config.toml
num_hidden_layers = 12
n_experts = 256
d_expert = 32
hidden_act = "geglu"
router_score = "sigmoid"
balance_loss = 0.000139
balance_bias = true
lr_router = 0.00115
norm = "rmsnorm"
optimizer = "muon_variant"
max_grad_norm = 0.5
batch_tokens = 131072
max_seq_len = 1024
train_tokens = 598700000
dataset = "wikipedia_en"
Below are experts of layer 8 (counted from 0) of a mixture-of-experts language model. Rows are named gate (a neuron's input weights, with its number), up (a neuron's input weights, with its number), down (a neuron's output weights, with its number) and show model dimensions 0-127. Each number is 200 + 20 x the weight over its row's rms, rounded and kept within 0 to 999.
Before each expert's rows: a language model's description of what the expert responds to. This comes from a sample of Wikipedia text that the model never trained on.

# expert 48
Description: Commas, and, semicolons and or that join list items or clauses, especially commas between country or place names: Greece, Italy, Japan.
gate2,213,206,247,217,244,208,211,228,181,181,180,197,195,214,235,167,191,217,216,174,241,177,203,195,177,212,202,177,212,183,168,178,196,217,215,204,229,178,240,180,200,214,196,187,206,190,232,196,233,210,233,210,156,191,186,210,195,203,196,177,205,218,176,187,204,152,233,180,204,228,231,196,220,208,220,191,183,193,204,200,186,166,207,201,177,181,201,198,221,193,179,201,218,180,173,192,228,194,201,200,220,214,197,201,192,204,194,229,195,174,229,178,173,222,227,213,187,163,194,189,217,186,199,175,198,167,195,160
up2,178,160,230,221,165,171,187,182,182,194,178,223,201,157,218,197,222,241,221,216,198,185,247,191,179,205,193,177,200,198,191,234,192,229,211,231,208,208,227,183,179,207,198,213,197,218,259,208,210,186,170,177,214,193,188,197,200,198,199,219,224,194,195,214,180,185,157,186,197,202,201,198,196,206,185,211,196,184,196,200,200,200,139,185,198,227,193,163,195,204,196,227,223,212,188,192,187,175,205,183,178,194,166,209,188,222,247,202,210,195,184,216,251,204,192,207,201,182,194,183,211,201,188,196,216,226,231,194
down2,230,195,228,182,230,177,189,200,174,199,203,187,185,203,185,191,186,207,198,215,244,204,138,188,183,188,222,188,204,225,180,211,191,161,230,203,192,208,200,195,188,195,193,230,186,196,167,193,179,194,211,217,150,177,227,200,182,216,202,204,218,164,202,214,210,175,208,194,216,210,231,175,182,188,231,184,202,207,197,173,229,213,255,212,210,181,186,181,211,188,246,186,193,186,191,180,215,216,217,216,204,196,202,184,205,195,216,203,217,183,220,175,173,223,174,231,244,190,211,190,179,181,217,187,205,180,211,241

# expert 35
Description: Geographic name words and endings like land, ia, South, United, North, York, as in Netherlands, United States, Italy.
gate0,199,204,207,202,211,171,243,231,205,228,206,172,198,209,210,175,199,185,202,155,191,182,220,202,192,180,210,231,190,193,204,224,169,176,171,203,162,198,237,213,173,197,222,181,212,229,199,185,206,180,171,181,202,208,196,222,180,184,183,208,229,209,213,231,190,159,208,221,206,192,207,218,163,217,165,205,165,200,180,187,201,211,200,169,207,198,207,214,188,220,187,177,190,208,216,203,221,167,192,209,179,163,189,235,167,173,199,229,201,188,168,202,162,198,180,178,213,195,183,188,230,212,190,154,177,205,194,184
up0,202,198,215,187,183,204,207,187,221,210,179,186,194,150,168,208,213,212,179,217,222,175,209,252,184,210,231,206,201,227,210,201,181,237,186,144,183,207,220,188,203,190,186,228,206,225,198,208,204,229,179,221,221,198,207,248,204,198,192,167,227,236,189,164,195,211,203,191,194,214,217,207,251,224,185,200,234,167,234,186,214,218,205,239,206,199,201,202,206,193,174,211,227,183,209,196,189,222,188,223,218,227,193,171,179,190,214,202,222,165,178,173,206,197,198,228,204,179,188,208,192,221,199,182,189,203,187,200
down0,208,185,187,252,197,218,157,194,181,201,187,163,169,198,182,211,198,204,193,201,175,200,173,238,197,164,198,198,207,229,176,206,155,215,168,237,204,202,219,189,177,227,187,192,194,181,188,247,179,189,208,211,218,226,236,170,210,210,194,219,210,194,214,214,212,201,198,178,187,186,195,195,191,208,179,206,171,205,187,186,206,184,184,192,226,204,248,216,210,215,231,209,201,170,198,197,184,169,213,216,189,198,240,221,193,185,217,185,201,188,195,191,182,216,224,175,223,200,172,142,233,203,197,178,197,197,199,216

# expert 29
Description: Final pieces of personal surnames, often in lists and tables, such as Harke-s, K-ell-y, John-s-ton, Birkbe-ck.
gate1,193,225,206,168,203,201,167,225,210,189,207,191,185,168,193,207,190,205,160,202,180,170,167,209,210,227,171,208,165,264,198,205,176,183,181,214,224,201,215,229,216,206,208,198,158,227,177,219,199,214,194,180,209,211,191,194,180,173,187,199,188,188,201,211,188,205,145,231,214,206,158,184,178,191,180,227,175,209,205,218,203,209,183,192,188,189,185,211,216,172,141,189,197,198,183,227,206,164,182,213,201,208,236,201,181,231,206,185,199,177,189,217,193,195,190,212,207,174,204,189,211,166,197,213,210,193,175,218
up1,191,228,209,183,242,172,211,157,233,200,215,234,169,173,193,197,176,193,193,204,218,178,182,232,204,165,213,214,221,182,202,204,203,196,216,172,203,206,201,207,160,207,207,215,187,202,190,166,209,215,187,205,181,206,174,204,208,202,209,193,207,200,222,204,193,204,192,196,201,205,170,203,221,163,189,204,202,174,197,206,192,186,214,202,201,245,170,184,226,193,195,238,180,164,206,184,224,177,182,155,249,202,212,179,222,188,162,179,189,156,181,227,198,167,205,196,206,185,180,206,219,195,207,229,195,152,206,201
down1,166,190,184,177,197,206,201,211,176,213,232,176,205,185,220,202,193,199,196,187,202,217,204,240,199,182,199,241,200,225,214,199,219,181,230,196,209,195,225,203,197,236,205,198,203,146,170,188,174,235,219,201,221,194,236,204,184,170,182,207,198,178,200,186,209,242,211,169,183,217,221,202,212,177,215,236,193,176,180,184,216,166,187,202,190,190,208,194,188,216,218,203,219,201,174,140,229,235,192,219,228,196,195,206,222,215,230,196,182,196,215,201,178,224,187,189,169,226,204,206,199,194,230,176,189,196,197,152

# expert 37
Description: Word-internal i, in, u, ai pieces in names and words like Interior, Osijek, experience, alliance, Azerbaijan; also both, several, However.
gate1,176,148,202,185,189,165,176,206,206,191,188,172,193,213,188,211,197,211,229,177,184,222,199,219,198,228,164,209,182,224,195,163,190,167,209,216,188,189,217,245,215,196,219,201,206,214,181,185,227,187,217,183,186,196,232,221,192,232,198,209,179,215,186,194,187,198,196,207,193,178,193,202,221,253,177,212,199,180,186,208,167,202,168,218,197,211,177,211,192,223,210,225,195,204,184,224,225,186,238,213,171,203,245,200,207,196,219,194,183,204,186,201,245,198,213,206,209,224,240,230,227,177,192,201,167,201,179,167
up1,197,188,189,191,199,156,196,168,202,211,198,193,212,201,202,214,189,201,188,194,186,201,217,235,191,169,222,163,191,196,201,168,216,229,206,201,209,229,204,215,209,168,173,199,206,213,187,204,214,206,222,205,177,163,216,186,207,227,197,189,231,204,213,221,184,234,174,200,188,208,232,239,211,205,220,240,184,185,234,222,213,179,181,180,178,192,213,206,175,206,233,194,193,199,163,239,204,222,168,185,217,212,188,168,250,204,188,182,173,231,158,178,217,175,183,229,207,226,204,207,194,180,191,192,175,180,208,226
down1,179,186,220,191,232,177,217,220,199,217,187,203,231,200,197,210,174,167,215,179,187,222,200,212,200,159,191,179,230,232,190,182,191,200,171,184,214,213,173,222,215,226,177,203,187,201,171,232,201,206,216,220,225,176,184,174,187,181,243,179,196,221,225,189,213,203,212,210,229,214,192,206,199,199,189,218,214,181,220,213,192,219,162,196,158,153,189,223,165,224,268,189,173,224,198,158,173,207,202,197,226,185,203,208,186,175,207,202,209,213,224,202,195,203,182,199,210,194,188,192,197,190,186,176,223,193,181,189

# expert 12
Description: Semicolons, table bars, colons, commas and dashes separating short items in tables, credits and stat lists, like CD; CD+DVD.
gate1,187,171,204,217,189,209,160,183,228,190,200,205,194,215,214,191,211,157,163,177,214,192,181,213,194,215,185,242,183,204,210,216,225,232,150,179,196,188,154,193,182,213,180,190,205,199,191,205,211,163,207,191,202,213,205,211,226,183,213,192,215,163,203,244,182,211,188,199,236,228,189,209,206,222,185,186,185,228,202,194,207,225,220,206,195,190,244,205,195,217,197,208,180,211,197,167,211,211,179,174,213,228,190,230,231,224,205,189,195,191,169,169,203,205,209,161,186,174,219,212,185,204,171,210,216,205,168,241
up1,216,231,162,229,190,194,176,217,199,183,200,164,216,154,202,178,176,193,212,220,191,199,214,185,227,175,191,241,206,177,219,190,220,218,229,204,207,218,182,189,179,210,194,215,202,191,194,217,202,166,176,210,203,206,196,191,156,206,196,192,147,157,202,239,202,195,161,253,191,191,187,232,194,245,173,188,199,205,221,207,169,211,183,200,205,177,197,185,197,220,186,222,197,169,196,225,219,206,172,214,203,222,186,213,196,212,219,165,199,187,191,224,199,185,170,214,193,204,185,184,180,226,183,197,213,205,214,211
down1,194,166,164,176,198,212,226,187,235,202,221,196,185,243,225,194,229,217,177,189,227,227,177,191,175,194,194,193,181,217,212,210,202,167,204,177,209,180,203,187,169,167,202,221,182,192,216,173,227,209,242,210,175,213,215,207,191,215,219,220,212,198,173,179,197,210,204,215,210,226,206,184,225,183,151,206,215,196,151,218,199,207,211,190,191,164,197,150,195,177,241,195,177,210,173,212,177,176,207,200,178,193,206,199,178,180,161,214,219,192,185,207,201,225,180,199,211,208,218,187,198,224,197,203,210,169,173,188

# expert 58
Description: Pipe characters between table cells, also semicolons and colons, in sports statistics, election results and listings, such as Doubles | men.
gate0,204,186,191,201,201,187,221,221,236,187,222,217,224,212,226,214,188,221,210,221,208,214,215,204,203,205,216,256,191,210,214,186,254,179,172,225,218,189,179,180,204,195,207,205,196,179,235,231,213,186,208,202,228,197,212,152,166,197,202,197,180,201,191,210,202,185,205,200,175,234,180,177,178,204,200,223,186,199,207,216,190,154,204,226,208,179,167,248,206,180,217,210,206,225,194,182,208,175,243,203,206,233,167,199,188,203,208,213,183,170,177,214,183,222,195,204,171,175,188,218,206,224,219,220,167,172,207,198
up0,159,208,194,220,219,226,226,199,250,206,174,192,161,216,190,212,214,218,187,185,198,189,201,258,183,168,244,195,207,229,181,187,205,219,199,233,151,222,192,229,192,204,205,184,182,184,199,202,199,195,214,215,170,215,196,189,224,198,185,182,190,184,172,215,202,201,188,202,208,210,167,177,185,224,218,186,181,227,219,180,222,228,194,206,185,250,149,202,180,202,217,179,187,191,225,179,211,180,221,214,218,223,194,203,176,231,199,177,192,218,191,199,187,192,210,200,185,221,216,182,197,197,208,212,172,193,187,169
down0,193,207,232,185,227,142,198,189,191,202,218,195,211,200,228,173,169,197,203,216,210,237,223,180,189,186,222,192,202,187,193,188,184,203,200,170,175,198,188,198,180,224,215,203,224,224,209,179,175,220,219,192,236,226,157,218,205,183,222,210,237,237,191,229,197,183,205,186,178,211,195,203,195,206,203,230,205,178,208,256,179,247,164,206,223,184,213,217,202,219,167,184,181,182,184,234,202,176,193,205,216,202,168,170,208,199,219,198,200,243,201,222,212,219,219,204,213,199,203,186,219,214,191,187,197,227,214,188